Weights of a small mixture-of-experts language model, trained from scratch on English Wikipedia.
Size: 12 layers, vocabulary 16347.
Below are experts of layer 5 (counted from 0) of a mixture-of-experts language model. Rows are named gate (a neuron's input weights, with its number), up (a neuron's input weights, with its number), down (a neuron's output weights, with its number) and show model dimensions 0-127. Each number is 500 + 40 x the weight over its row's rms, rounded and kept within 0 to 999. Numbers have three digits each.
Before each expert's rows: "comes before" lists some tokens at least twice as common just after its tokens as in all text; "mostly gets" lists some tokens that are sent to it at least half of the time. This comes from a sample of Wikipedia text that the model never trained on. Tokens count by the router's weight.

# expert 22
comes before: " a", " be", " not", " been", " the", " also"
mostly gets: " are", " be", " can", " have", " been", " would"
gate0:523463515437568472484561557555435507508511487491500467470452521501550505489481516524507547520556520574505510507374545493463477505571504465483524485556535546494442462577529439489499485460460485515511461493517536522570520472580513494512547491473507502452551447437530485463468457447608526447492528528490484475517587457519442563430534495528472554491389458481464502482481472530466515498499
up0:533505525583412543518442443493589480480522529554524511512508477515435543470516498535497403499484486465483485448530465504515475491461488513485458505450492527496568485484564518488494496536530471524454551470508493462544517532418483506513469534476441548544478531476466470539584531545412485531488510510510500548467449541470520434630424513473534439492582543505576518517458516512559457470508
down0:477529525500538476552462509487520405619516544502511447409431522499535460418513509510483460465511486483518486510497562521498514495489512462575542549548557498472519497544477555452514549515495508480473554514554471476498484528556485447530502474435494511506538421515446550531488459524516472551568493422545462504440465539450542455435503464534479550472547521477559460492541527476496480380469

# expert 3
comes before: "-", "|", "==", "===", "The", "In"
mostly gets: " |\n", "\n", ".\n", ")\n", ".\n\n", "==\n"
gate0:493447523492476417506490463515427496484464486515452417436489486496537516478513476450513542488556525507519420529534523451451479585504469547474459548407473489479521564512535589506494476490538529451448531526503636459499496508488514502539550524506499447540499525483488555470504527477522498546504464480513442527490563548507454481477449496571504459512413553459579507524541399479526511473523
up0:477582454571530501491465503505520632439491450513460527525520562502466541495422517536495484525475497499509496468455580501558447430461448451557459539540509465483518512486574491542512514512537490468490507475530519488573467479480478503387463506475507443437523549581518487506472556569479455453498521561479553496469519510448555497523520525417482574470459515523512462529459532513445522525501
down0:556508539501545485499557579460569582515484509480530479537478499470474537456570550483513492504458458492497552507480462537491469490495507473536518520439507470521506496470426432503420455462525492531584529606521453461511449525549546384495466510564474486541453485529494531488437464496548474457456524502536516445473512471496467458574519450447519535548523496542453445403473535507515530530452

# expert 14
comes before: " |", " (", " |\n", ")", " is", " –"
mostly gets: "ร", "]", ")", "}", "\"", " mm"
gate0:570509521458483549557532471479470439545545551532517433474491519498497512531537601519485491484498532476471538478470501523540543558478620511478477454511510470449542469385486511433528560516488523443514394495500470556496433547480519543461479438448481491398472516485521473540552504463448496477561511538512514479504552404518503449490435515512564541477480485539483495526484455503496520510501
up0:524503484439445523572588473461476411533547518515515446440513548535513511532562552533447496513479504450476522481499489487499557559452595539485471445475474442427576471501483521476493521458491494478494454473510446572497487569473491572442494429424471497401509509482492480543549477480457519518566530541508511494500601470511509528457440473517555563487453510521461497476508447504528506503530
down0:473500491545471561499540528455473524462473494518532571526565475511477561570519514466530489464455482509496482525516468471488485513557518545466480499474415514492457548493494483471433526492490512506512536369467491545533467553512485503513418510575501536561526574509489524505491536489473538437497484497489478471381544510435547453536451539461619492424452533445481507495515572502525530438456

# expert 0
comes before: "0", " |", ".", "1", "2", "–"
mostly gets: "ร", "|---|---|---|---|---|\n", " television", "0", " twenty", "ː"
gate0:490485531556636523497451527500484546446578470474492525514394516562486469512469454525475527520541512490541497481508448531491488473484436538449556485443561561470435471521497496496547547494486474486491500497488561550502505444490475464504486531512494502545492535481486507509477462565530555457519507574383445588511505394507479525494584468432506498496543471444491457444485547487500518529495
up0:489467538496646566481506542514448545444558430499508514493443513522483516533486428460508488485539473433549500471520524542568475506431440547441579485445492531452492523491461529460541554537486489439476540442538507488537491443485446527469450549492483490533532561508520534498481454500498485450504520540455465513496502383503526564503587473449485444505565492487478504464526522543525544513521
down0:533480431571474518500514490492554451476429477470462532482482522549544558521478470473477526538515598458480475478507508503490526456558523481499481530468466418478446628560512497515521504467471472430440501503431510450506450519534509431515525526496523526521534510468520530480531531490573533561459523506514455521584453524369552513484548474480486454591453524494474498429519533547512496516473

# expert 2
comes before: " and", " ", " which", " but", " including", " with"
mostly gets: "°N", " &", " and", ",", ".,", ")},"
gate0:455578547506530473527510426558444471515548497454458490483527497541439492571506524491431463527528496484478523494480534528457540491471456496433460493442575492465434477514533561460540498495379428462422498511476498632474498508547496502550551504551530483495419466534473516492450494527507504441511453548472510526518581552475568527509541520537459547502504502540517539490526467465537470466494
up0:573478425473505479583455509450544510520481508479534442463467465463497493433489492569449587493504494550487543499421459486509493530463491545489541509480486477437517497474396518503546596504516562489551383443480454545502507453476500443545519436493526489509573464480532460558560532484485548545478540473533505506483538458531496495463536486477542522493552441478495517455403529515483542515481
down0:616543548514536495517466514501540528530541468561526482501498533514583543446476507525554551473466500528515571514466502459532520457544560501503481465541449431481501509492458476396440489477525576472554468558513553512545454499544504473461523507510448517471492508470478504492522498461498443478445541478482556402409451489443504526572454556480490537457540415536546498475455452484481514514456

# expert 32
comes before: "-", "|", "The", "==", "===", "In"
mostly gets: "_{", "{", "^{", " *", ":\n", "_"
gate0:510516539522496594458473521478494475577486514539445518416479503496528459532542554506508506432431466492450448488502434435572509532498509467505487494501463433477499545470486435454482516527508540546498478523517453558436474565473493495565485478536508486418597449416510512565580535493502505466519522509532502501548487546500493532549531480517541511556483456477525423501412509511520562457587
up0:499537510503501587509451557511471509560438526521499534426489541467486446512534572490500510441452435455426503508483456477531429561556516464471514524470460487440507535465503503422493535520495540514486499501483428575448500563474515495582502452514549448431569453397542476558572500508490456495527490491466464531538550540507497506538506518528547501571444489517539481513408500522506521523551
down0:489452478504460507531539467530518491483510549488463493446478503473530451527536453490547512471467581445531465507454486510514506532503530467454473549481426463517583501452450526519505486488509529435443492454400501475492507479487564521525526577395470531491526555497433500482479482572444497498512457514493563561534582465449534513561509558468499523650489544507482528525530472483442510552534

# expert 29
comes before: " ", " \"", " +", " −", " —", " N"
mostly gets: " |", " forced", " regarding", " asked", " promote", " told"
gate0:496485502467513519481525501459429481601523490593531492482505436481544459532476498474453515495590547543462459589538432469476494494563467463478454447496531542508516602595503506458544558552550558495475523492410489557504486516539493518492487462492496443449457517480550482494421467524536510510498534490487433487495465444442547523572455523478506485553503497482497517499503399509559491492497
up0:471554512475534578502521462453434439566508514628493504484494504530521467517479490483499491525551526547468401547543464460484446484481531433442524457488528573478535625532549507519501564549534523492455541515445511532469511497595500510531487522500531447396480488455490447512459492500489472505508547521465501490507463483459538581544484521495492490513508478457526513489525420475575498511560
down0:471564426537474532568503447527478531442479508446505520467605491520484469487498498507542480497506490492509416494481480483448560499477539567542577470513490515493534482510507491542563507474508515516524505516459447550445467449620417421556511525482551486431475462503485496492483487525551451488509420507469537529469549496506488524522526540576528428560537484385462482526488565502531498454511

# expert 33
comes before: " ", " the", " first", " team", " second", " season"
mostly gets: " vs", " .", "-yard", " defeating", "'s", "awks"
gate0:483486489527524494484461472504426526472520484510506475506514527562511493444462531559462556587458482465530488535519487478505550575497557539534447449480511455563461517539493508462439440503425507479495476463487507575546522484444456433476477468463506475540463546540526468492515466486448521511543562526489479437545599462544502544466484562487507605394476539564515538542484422517503561467503
up0:564446513500552531529533511522518532587455508432546503460483475463466543530511477468533486509495497514469494523468575477507543457486523465585518536523516552472539451468503502512492557472470493490451428477537428616474460511534474556366573530563559583452501488457452490534528489501510472472521469477482457489498492516473511464483533559522544467531442482554529561463437515441452463521508
down0:537465436505493518480524536476487547498505473520564524442482413465475611514550520502477538479500471477467443550505504514564499498535509436583520479534431452490552482543447502492523509473460396519516473495470510515495506478529561502473518522485612468513498466504493506462565446545514457556479537525405538543473462447492456514602462528494446462487470436478547517460512486508566518574514

# expert 16
comes before: "0", "1", "2", "3", "9", "4"
mostly gets: "–", "—", "-final", "/", " −", " ‘"
gate1:535499485487537481545422466435520550553509575503523565501416510487533476437561450472507549480557428514506482518487492419520462503486462424467455477475490548556449492516411536465489462487522494477520516630407469464526521520516475474494510554496499495548502457519512450512440509526548528467534544509438468572511460447489530510491549544456551461462539476495477514476435490497520492584535
up1:449521546454533436474490519543479450521466530530500456502508454525499511509472527442497486491433520540487477543528515541482534520496535503621457456636502583479523531449605459560465472478472535522525443545465553458471465506514478552481446506495431529509477495567513495443530527489451491487446523530491537447496474530490536495495515531537515569582536497424565460476463479468441551484472
down1:575484500511451567477621550516352520465521527470465576476526547494455544540430536544545591473542497467489502475497513433500553529545520549508469461455527465491514528478494464490519405517484495506468480564506489500544524518481465503532506450515572435524479539456531495559456459463485479487493471455529500469510452464539498451561502440559484503486539490481484454495590469510471516484479

# expert 27
comes before: ":", "\n", " of", " in", " (", " /"
mostly gets: "°N", "″N", " JPL", " name", " Genus", " Location"
gate0:574529609503486409519483483472530530510542513528497448501485507458508470462477508530471461510478523480534480470481491489503499441465532488542458572534459566439505493454501486505420509534547454442574487545432472506484437509539556487470576443518424502475575505475481515471480526479480541445500591542537469484519484529552438531492486589456514540471479521584556483528471501461576508430512
up0:427493532514485580537522527547454488506502473567487450485463531485471555515461500483579541504542529484473523554485486579539548494508496501488501503526495410473486500562450450526517451494498551594531504494483472445503492486397450485448421571468491529515492433465502488506566519531514501535413474453507578501466464448466526464518433437528481454518530545455448538469484523594479485541463
down0:506539460500498546470572530489512483592472481433452536512525532503528479422442504475486575552458502532492503474477542587526503488530512493558440529524495501530440522566500456557457556517442468525509538440444500436479561488503509437507566482480503451548506515437540550466531498469513482507503498432553440500490458488449503522493425528526445497578514480512552466409463595453453511465511

# expert 30
comes before: " of", ",", " in", " was", ".", " and"
mostly gets: " government", " station", " town", " law", " village", " Museum"
gate0:449483520520450525522483479405431562544524507506512475550597472466511477495572487522433500478496484513497497493529559488497511544515476455633493532542512544518502430459539489505477493527523492517501486480544451477483523519486458488546536452529477559528519573449490500396461518469479474411578501430542486492518559485483480566475491480535583547475467543455508450533513508422475492427468
up0:564500470497542516463510486511501458472515511453469524494536575499400477488465509506486498506533491463509533518478460552482545506466478528351517464468468512515547484550485481484492531520470530494515475566496571516519515524500514490521487580516621494488477419562494504547513490502531508579408460539402452511477488518615525430533490501463442474538529459512485539445520515524530453537547
down0:504563457485496500548470500497487480516416545475490494486430471487509449414526457534533529463487510529520502471485410462473473472473546541541550524511474540554484562565496548433451530485470537459517437463397533526476527442446503419539427511461543501525497507537530519462525491519529499433555537532511408528584539491504457543529554434530439484481541557502478511549496515529520574473479

# expert 36
comes before: " ", " The", " —;", " —", " In", " It"
mostly gets: " —;", "\";", ";", ");", "%;", "\":"
gate0:390436475552465514456506528506461556466469481453522471462491511510431436497495472534488524500473515510537555488532460526493553489484576558526515537519490473496471516514515494538513468410520527512508498477480480540557500530415471523412468510574504537485432530584514582461441513550509504547419564545414427478539474464486514526495533517481529506555488464545566487529584533529522450473491
up0:516475475486506569550551547461450531493541543532517535489555575527500470533511536507483567472556412499536489510498475445495423500502483515463500479494490488519498417451425494450495531519517478486477499490508449470505495479461498482562492492519495554358489486453465537525470495557523526543589470550483490570533501496514433504469457515520527499545518490370461433501475517527504586537587
down0:449462478480553495455522453527436463567441524519529469414537501475562521551501497518495474426452512510426446533591545501540523470453499539464512526534476547514493556510524507496506410461526494421519518498473515504540513419504556477535504488539511456427493501502465499401456515509555588503477506562441518534556453448495560511551560482472528539524511487503481475484453519581532522490426

# expert 43
comes before: " ", " of", " to", " in", "ed", "bra"
mostly gets: " out", " September", " July", " January", " October", " November"
gate0:539498510529486493547479547537482480574572464497373501472445496527504554494516526517520438468483562454523509514539524398535541492536536477533468472433511505469477458476552476474493440500455510482541558471489499457455447505565488457503525396494534482541545512491482520512541538499466427416427502516547487474538527489475484598528525476511452595532479446554491521481496542483583489515473
up0:513515451516426508464533479580551514492539498468445572462483487530494557493534493494442548482423532511511490503637531467447529499485515531433465504492518512501515483424548453492469522522544441433462530526482587422484460467531509563541513469500502526546477499454538591494435560514462457477477485449549503464525470535464480502567590480479441489516474446455501510485527524473557510529544
down0:496516570500510532422529543425448464468463504464470491467494506490534526540491504514562455470480445496496531433521479412589495514467500556500554519530483523522426422468500475493457525508586462492524522541493451506503544513486509422550546533531502564504476563461468613473515567496489523514484388555491548483565510493555451438500511489503506475507470512491474452567495547499462491430550

# expert 18
comes before: ",", " |", "\n", " (", " City", "'s"
mostly gets: " York", " Street", " California", " London", "ville", " Wilson"
gate0:527479511513422456545459410471470510485542450563529460509473497545531467465552513512535554544503520499517561496583473583466533537469468485499436503457531584448536500428433492495573517450519428541493543521530494497509532486491512463457558512521485525563495502577481539559471528470481556461511460562456468528563468561496514533482477522433520474486469516443460524539491421487590499526541
up0:456528501495536539378513553447523462524486542452461499460503528501450498542488510456490524503541474524530477549463510438453476485441496530507542471538499460486428478551542538486394480518536522488504546541483464496536504483532512543494459463461498498484538572366542492507521503538498502556476555380584543498452539494507481493559526541544459584510470471494512489501528564533421534504524
down0:524448499540533521467482500537570451556480478511511490458496418487526537501439498474529505557519535476517507482510493495462509478377489485562429466538438487482470542484493495455517461476561483503494447570484559445539496412530488500451411484501421507525614461505520528469575566495492485534427524499497611550505528521493489444526556519431489532498551481478465498488533515533462535527518

# expert 28
comes before: " |", ".", "0", ",", "–", "5"
mostly gets: " few", " million", "teen", " seconds", "illion", "ifa"
gate0:500474515449545510519505510507533514544546547463537506439400481507461480562490506436528494542489477473531526422470460450542448503499486458446505573403508491532468508536420513492557510502526537460427528581570460520516506503565541557500540473501553464517508465489527409494485484467481519437476503487499468546580490426522434466525495606473512444464526530571490542499464522487511487524560
up0:526465498460549545528471490464525518529497588446526513466414438528493464542485477502486479479505502472559520413533474517527468577454455521464510645437514496490466493515481547478500478511524500416471502488518445501547537511576532541567528524511553522547502552471498441554494470502483523433492496498502430574575485451480420465503511565501512476456493469510498500453484519462489509541605
down0:542404522508550559462504495503492594484496450473493565442517509479450497495533501522499466509549515474494490437532451521546572583464490440521567423462553536467434524475491517501540451447484492535460518462489421436420545535429439464527463487512435576493474464529564483526523520462530490576523481527434491537536522527541493543476521548514508513495538442543507416521510492459518527506500

# expert 13
comes before: " ", " and", " which", " who", " but", " where"
mostly gets: "',", "),", "\",", ",\"", " ,", " Puerto"
gate0:421461512558489554502575493489462502447569527570551485472493539484496472471432510528488534512563514454508550567557487428524425505526599491573482524532523498523469518482497507480497491509559519557455558455513484521514501471517486449496506478438460513499449515429582488513531483467511475503552487547489617512544457485553449477501445506489537470504482553516436448461532528506505432423569
up0:515501503501541492497541525516554570500478446507513480528440604465506548482502548534517497495461495513445561425490487534535491463587470554470474525477508504505500489481423473456554542522379512481588523582454552481452432481473520465446441511526444490459575472519475508449526542556498456478426554455515492562440545452508521526528497497492481507465550456562500521515514527557455458524484
down0:533508490567478413470501484489540519442572462490362525519479561510575546496509503564482593486448501534495542412538508534447576531484547494540469466512502450537494517541387523543462551434515499464558455481472476493499511510493552479544494505574516460536500516521478487542462485454513439478454463500518512508505451497562474488486462518467493522455497450529501480555529448469535514562440

# expert 44
comes before: " ", "1", "2", "born", " Votes", " Died"
mostly gets: "born", " Weight", "|", " (/"
gate0:450474449524573504467566468513497536472518481503522477448511483607545527573589509514500503422413487514537458435511464462510526521440499518503527563511463514536495500456531479526462506515550518521444499477442522543576508490449460467557506485478499528434455537431501556493467530443571529497474498552470472500495534496572497464453400503502539519500499510609495476563544450501473471444474
up0:477501487461416513487529489542496480571517504464482564524524478534572477476540494602455553441496436558528504487488493503471500560505605539470506582547494414507504506432463578547482442518468495485470501448477512427452510516407523498473522445486429502498492520437518495531486533502503503386502516507552507479524567520462477506418514514414542506497524515473503484472452535498540482542473
down0:460461449514516447400615515461500503543486453521482578515466496415521470504418499529497544516539536528499543437543482550420562542549469526550488458509467514506560461423515488480496510484519508503534547457560458481500488487546541464488591527474454536592520479489517541488516475483549489517480525491495508470494519537492536505509425516496503580444471530529494470469456506548421448445428

# expert 15
comes before: " States", ",", " of", "\n", ".", " ("
mostly gets: " United", " States", " State", " government", " British", " state"
gate0:466517521507483486543497534521492479540517505509509507501523490519512477558547493553498529445433531496517502428558505453576466556500562535565483563509450559507467474483527487481537537483562548512556472448486449557419530419447424410522546447496482455427497418470481544454493462569442514553419433472554500499511505427551492538494465472501562545533547524464490527508496464475468522503532
up0:466523512518519524539467530544493512537503463563480535518551525525532437451565473519476433535480487498467462504529480487471491491521454474524439579498468501524445449482549520444575498486625473495528514543454531525489494497464499505506517427502433601492467538451505504536499483471471540541549470557465497504520525511460563451568422530456521519415420452494512470493453430555560502585501
down0:463553396423608450569529526492436439594462494587509394432481494494532501529500509452459465525533476492520459487500479494532391493472526507504492472564542482505497472491497524459464485538487545531440504577548504497494497565485506503510530484533463525496538502544465499499437466485520535523514432458517481567474475497465514530526474505526464488497518483504557551463514448531577497568433

# expert 20
comes before: " a", " was", " the", " not", " also", " an"
mostly gets: " was", " were", " would", " been", " became", " could"
gate0:534557499460530495496474504467523545438568511466464505476541593488545515528492543471497559487484430577496526504540514527519568424495464437506454462456516446492499499544525504482547511485424519434463508577552462442430496536486528537537476516550461465460543477473494447519518547488516521522502642468492429538468459514515529416483484514430489530516518465507544522577514457454480449455488
up0:606525478455448522503486520475525521549544436448497498542499454512433539444469519529507502539485499493560502597471493569411533474419486458501446522495574476476502471486511462469471478522455529539511482575522435473493555525545533468482489498542481559492475505487495553509459486469455497490490474516432501436451542456444581547480554488501485475460538593391481470521552534545545502499486
down0:430525502478487472531510549533568436461514501549550498529444506569522517442447509463531555519471525560528445485528567491458506475414479477442551557492436479531585450472475498504462536480517523475477502477444569510424465483566513436475487569560499522496415495466450559577503532465552546505484520486593455510492417530477517513491522547469501478471486533509467444512484447493495520464553

# expert 34
comes before: " the", " ", " a", " his", " this", " October"
mostly gets: "In", " under", " In", " through", "On", " off"
gate0:451471469479507440487457512460555542476384580533477487468502570471545464547507514450466522524443568474485536441486516485503560412538456496467502552498587531568462504443455411514509509512481455515475443498515516497452496490454519526537444503492496519510546467535453505487507541472390452506531497474556546513558470481524480520526550518511444580560499493534539423535457473510551511528499
up0:463481536514547444516470395447576609499489578535489469530517526507521517490528517430494503390530530464548516582535463567491584510470506499520572500502480512545525543418445433519477496530426492513432444502487459515492427528477470503521479481540497535475525528504403496497518471498473418511538502499497494509508447477459447567515496461526545463557500499484526488500436454466502474485491
down0:461437504483467531458520457484473454528496476565503494528513530479488462424481528499504442461453485494506518487474569568424496383501501580470477502448515539542522475501454496514514521484419409573506555459418536471454592482480495587529513520539513573480519543453521492516461553536522516521461584545536538502519470542453499416473530475513499458503520508547509497485439544478537517498560

# expert 42
comes before: " the", " in", " a", ":", " his", "==\n"
mostly gets: " born", " married", "born", " birth", "Personal", " father"
gate0:501507548502507516528565485522541519519547467546499491409494403506516561501530484471507465442494557446551439589450470486493402560550576507473465507527500516469454510470465557483499459506514492474544516468483468539433450551494492429503603522488536478513537495504507472451526560546509521516548471520446468591475488452455491557572482492542461471532531421557465469468494508460502535458482
up0:528469480495482531477424531559497511518483515493508512487470573457464452492505521513520570543546412553389580465504468546505522473489431510566516536493462504546511492555517460493462541484490523555487473556482528402550561441510486538488420480497432575457510477485521480522530435458497534481497593436491487469484515502528514418504524508428555518488495553415559509520496473531462516518535
down0:440439508504510516474519511502440482508456549561529519545516547534437507503559479455477545515546471551504508451484456512468515481524503509523483468438569514535454456489506517546418569484512553567486482483464503457505467534522542480506391507502554446486526463516538482454485445446516454547472563494442502461467537512584589458439478526484451460556423473476535549518530572584536493554480

# expert 47
comes before: " the", " a", " his", " he", " it", " this"
mostly gets: " when", " after", " before", " until", " where", " during"
gate0:494536546439504490527517471521543507533529537511516455492461510527496583517493440511429466499420542505455514462540546411542589484529563531525487503428405467492409479483511528503430501539582485592530482481461473516533479587443465534517549471499517477545478429551497484539597545498459490527535512484522493459485521453512460485474479441488456484505517476441523479500474499501478558428534
up0:525537543453419459485474447496504561547528492468495578507467520519392508484516464497542508553453491465483478550546509470453495539518553442479506485496446556518513494561510554511507531550533484617555548458553482489537490519444446497565571438560493562501484502483482489507557475520608464546496533465509504510531475481462477470523460431441481495426500474450568505471484552499492522557459
down0:488594505503456444479458520439511447383509494543496498543445529491473434573520425448554492545503541532477398544580490503558457551503506429537497576407524526539493460492456500456528502481482548564542516460534514476505518471469528506488539537469515554463524525491521577474526534525468496497488527482494530529560540479475457517473462497416497511467487433479515464517556430521522522543484

# expert 19
comes before: "0", "9", " |", "8", "5", "4"
mostly gets: " Coordinates", " MF", " Mike", " Kate", " Bob", "featuring"
gate1:466498507454515552591448499541548503466561481492542446448492541527521513452483496532522519550546493422461525555538435465512474486409555589494501563519466476525516490450549507558486509489531481468521443548490446502488542397500557486478464462482519507483457449484505479464528553485419609492478572466431551574505533527472456484522500513538530508475445510484548437505437486507482527525516
up1:534422559506454580510483479464518492502584482445578501472537507523491499524530534488455528523577501441469545556466465560513446505468519501414494509458512471548534453456555527485433531502513480499474488547471475540516479484510553450493466496529493456548408447493523492479501534498474531585521536545509563514558543496499541481460453519545546495446433479460512415499367470470508532464514
down1:524451462509444548551517457420536491472566559478535521533495438446476569553515573487503515515512468509515522567460455481507500454508581545460492492514484473549483488526490479443441482586496504452529526536551499483531473498439467459435602435548412520470504586485530495498499510543510545502547482489465496465496525376544524552509487487514537439496525510540511538424504510510494487492426